Weights of a small mixture-of-experts language model, trained from scratch on English Wikipedia.
Size: width 224, vocabulary 8192, 42.3M parameters.
Experts: 64 experts in each of 13 layers, 64 SwiGLU neurons an expert, 4 picks a token.
Below are experts of layer 7 (counted from 0) of a mixture-of-experts language model. Rows are named router (the router's row for the expert), gate (a neuron's input weights, with its number), up (a neuron's input weights, with its number) and show model dimensions 0-223. Each number is 500 + 40 x the weight over its row's rms, rounded and kept within 0 to 999. Numbers have three digits each.
Before each expert's rows: a language model's description of what the expert responds to. This comes from a sample of Wikipedia text that the model never trained on.

# expert 48
Line breaks and table rows. Newlines and blank lines ending table rows, list items, headings and paragraphs, plus double spaces in empty table cells.
router:493559525464568559522517448538490509423493526502405507535522533492509522559513484511524470423467447536565489514471513456587495466486485523467515484498516470456503503480468457507524553508559531509486531415539573489514530512464463488500496451498513534442473483525559494496504549476489487590522486516443431534506559565517503453551461454444492475467512467504540536506474498522441511489470501506593500482511463466494543537567473517509506509491510569498482469525535561562469519520533433489520527523449518509448518392464567425542564480504391436516480430462491521457457529435566414503480517448555473553491459499503453569484497525553508441556488493564474451544501395459433475475430
gate0:554521529494522486463526427501456521525447529506408487558488393460532513608480546475455556471526519463504552448546477527536505423483565535438533532473450465544532522477459458523471434490526488537467486460506488436555489477490518524414539506462542484531546494513493483494484509472548507454490562510421489523533486538445504523538447498508562520458596460512397505494474493562531557485519531487573497508518483515495462511492500553477515516515555474563503458564499541466510463538494497502540513530478530486517492456496485515447557483431489503572569552545423486524505543522466503529555523498460641476469574550511467492503462476516508475534482494530441354477468437512546517493499
up0:488548527468486437489503511485582496524485510530535484474509436456543493509536567480428562540555550558575546534460464519549539542506542477441504472525521455507548438511493533494475446484515494439486456468512519578455495490508467475543536519464441546513501505524468478559542537468563535503574483588473459531515520554450483516434466428498484431412442536417494469426516515448539517518517549479540509502369496453529473476446574460524506532546486434457492522515531447461472448494465564543499504516489534552483527429479514512523468547499565484471571460503496551534489470512595526487478527417497540505476520460433452520505544480540488484484524543470473452443519417508428477490540
gate1:504447486456501497489491490467513446412533562555515525555415531522532510471505516498445560420527444488518541476441496458587508468490525510518523471482539540412464589513495544464457484499518504565499504453498467443478492496509488511526485519552441535524480519489571533520534503436466445454540487478509466594444562504521495474505457482497495506571463450504527455578511481527546509579522540472503478493454372520552475516590546518452528451482535562459524518511551586500526487482444591496450524515484502545495487424495531515554544504499523511512560500527583539519587479500529504520498547509464536579482483523490400499483573452524541454561548478516504453465442538505511444522500
up1:533529539521562453524570523570521459525487495485491500519486529456525465458471496498560440458439497479497418503465470419505449537556437460476453478445466498502564472457470536494502497492478495551498510532503569432498523548550563496513533477469499456550493563416547479505498513499497484470525487479493516491441528559537510464513515527496459498449459517556500506510548512560489499503435509534465526553402555490397508594559475507486432413457466450537485491538435479550453461511496536474456508472515528548477473531478526545430498557483477436511473439516448542509516501407550536458500404535467524543570543468525479600537491518566511475473447454473464462506537573470493439549445
gate2:479512479548522485460535520467459452459458587499520473451528543480536477513527504526518475491501516534447467492542538520472428486482583483539554469479445488531522508495466519532514503528523485509488603422427582510525482458465509543549513522440452485534476551440460516441527492478492418539470538497474530514555470513453508483532473396469500428513535459499407532510586555511536554484562559546541536506547439591550469504543543506472530456436499474508451493514442438526500504488494559522481507511382444572488509517536538532500485478453496447557464512490473491564515532490482513461476513495529487492477501523465456506507538544559600472454535533546462449578543389556530488511504
up2:498515486486473464582494546478486598521506465547454482488483511502430567495532495565521523453521530542500550539515562533524402515418451525480505481520489518540512486525455506540375448490582504464512497537518525539558536596560503533452465512502478469471553526482600475521517531417490424469445500537457488526484540429509572548549492510554467497550507528567536506594514486437474488531585514509504514527495525483471508457528536507578501581456479500521451577508559501479530477486486507480527518492515548501571460493533547535448471490496535494494548547414497503424461460531571483462485547514560509509511545470420535484508444423474535512455458513495511526463495480442461531508529
gate3:494542509512530585520498446493488524466526444486469534539472526495569528546553509541450536480502525602490499492514483475559522496453521489509525543467483531521549500473559530494554509481473512510458435473484473431501423567550519479503570552568482465520548474533528455515445508475493513523480516585513575460517460521491487483414480474514469552469502508474475486436552459503491491410467415464488516536496462437565430501500521495459477514358504537487507466493492540500499503545526491526442479450498496536484498531474577547524534564453484492538500439489468436431411534424476514545541481475514439456548455481470439513435527556539458545552610502531501456480505481611481481510474
up3:546567524470443510514492465504513571563461480469500433496515518508481457511513487519499578500439484505505575513506512517533464508494480502460572556540481483537510531441554518437497504496512525455497503428539515514527452503450457514476530513453471459555569443455509518457446540560485576525543517514514534537499502482523469565430466499533538493539523399503463500426471545572506488585504487649525520423539589554492510507454511466584535502547531424478464466530561524521472451509548554505511519530513455463529464518480475488478531549547441497461492477635579487529548521531471425499514453511538540503465476409541522484512524447540508452490521534524484523498485515488538460443534
gate4:557506492452454478534515498532540520498513508461464403458492473424490464520470524515447463420583503564513500537405526459524529444520576515519435526507489443531510477451484550441523475481432499458542523512495470525488486530529487488528529529551508505496461538485530413506500556502496522462511413515522532531541473520533466550559502505479412536554508485499496490517521609421463500557466583470524509470506542519506408534496563476472499484488444410468528479525528503443466506487458534520497489432501421477515435529443522454434560488486514449473507450416509517502483496432532542452482545521578546465517478536492446584563500497504481543534487588534538508444487534582490450457503
up4:534526443444437448497481518506596500573533510500534488411467499503511515476461488577540491439588528580429459572456513516525471586454446463526521536514480446470440441491506496559431461486539470511513509441508524486470481515477583507467524448516471441523485461502571495433552481512524445565522455458488407485508496569494482428483396514494441516503529552433449510530552486469469484486570556481477472544456445443485513439536532508495503526540526518480572556512540473483523462532529468487533516490481519562502490533564499441451537492499482440495461548529488560453497523513460510496487465504465580513500480425498459489489505558486496572415479489545467507579470492480492477548452
gate5:450535539474510553514549470430520483462502536490602555472493535549537506533489454454564561452514473522499474493551550463516479533535545475514580527396540535543447519509458465541466539478506519549457470480528418420500546473509426524514549516505500469459532459521495479529521471382559485590474476527568515460527519464463501550564523513454499491525506430491463495488442523451474499531478525481507503506562489491482535495580403529445476533543472503541489492476495544499490459426538465550523524562445544507511465438520465525511411535549498467452489523522535528439472490489535516582475548519476516534521434527449524485519501481479494521442452408580532438473581514480477477558460
up5:474461506531522478562534430527428556477468503513601521430499484471491506458515524540550578518509491468500504481515564487479490524512486437426451565552595473509458454527492564499545434560539479460598486439488517440520580408513487484525489513501509523549401476464510469544480503512587497488565531526512469468501472505487601489523510515488438528549419509510512544453514537473496465449427538501487557535480466491516485550501511454512418496485520482549455479445514481471492559542512427489536483443510496456485479490502554522451537462523525512533557539542501444536460477572546552530520558496445516523493426455438495486526586421507423524519492476551517519478501505524500558474553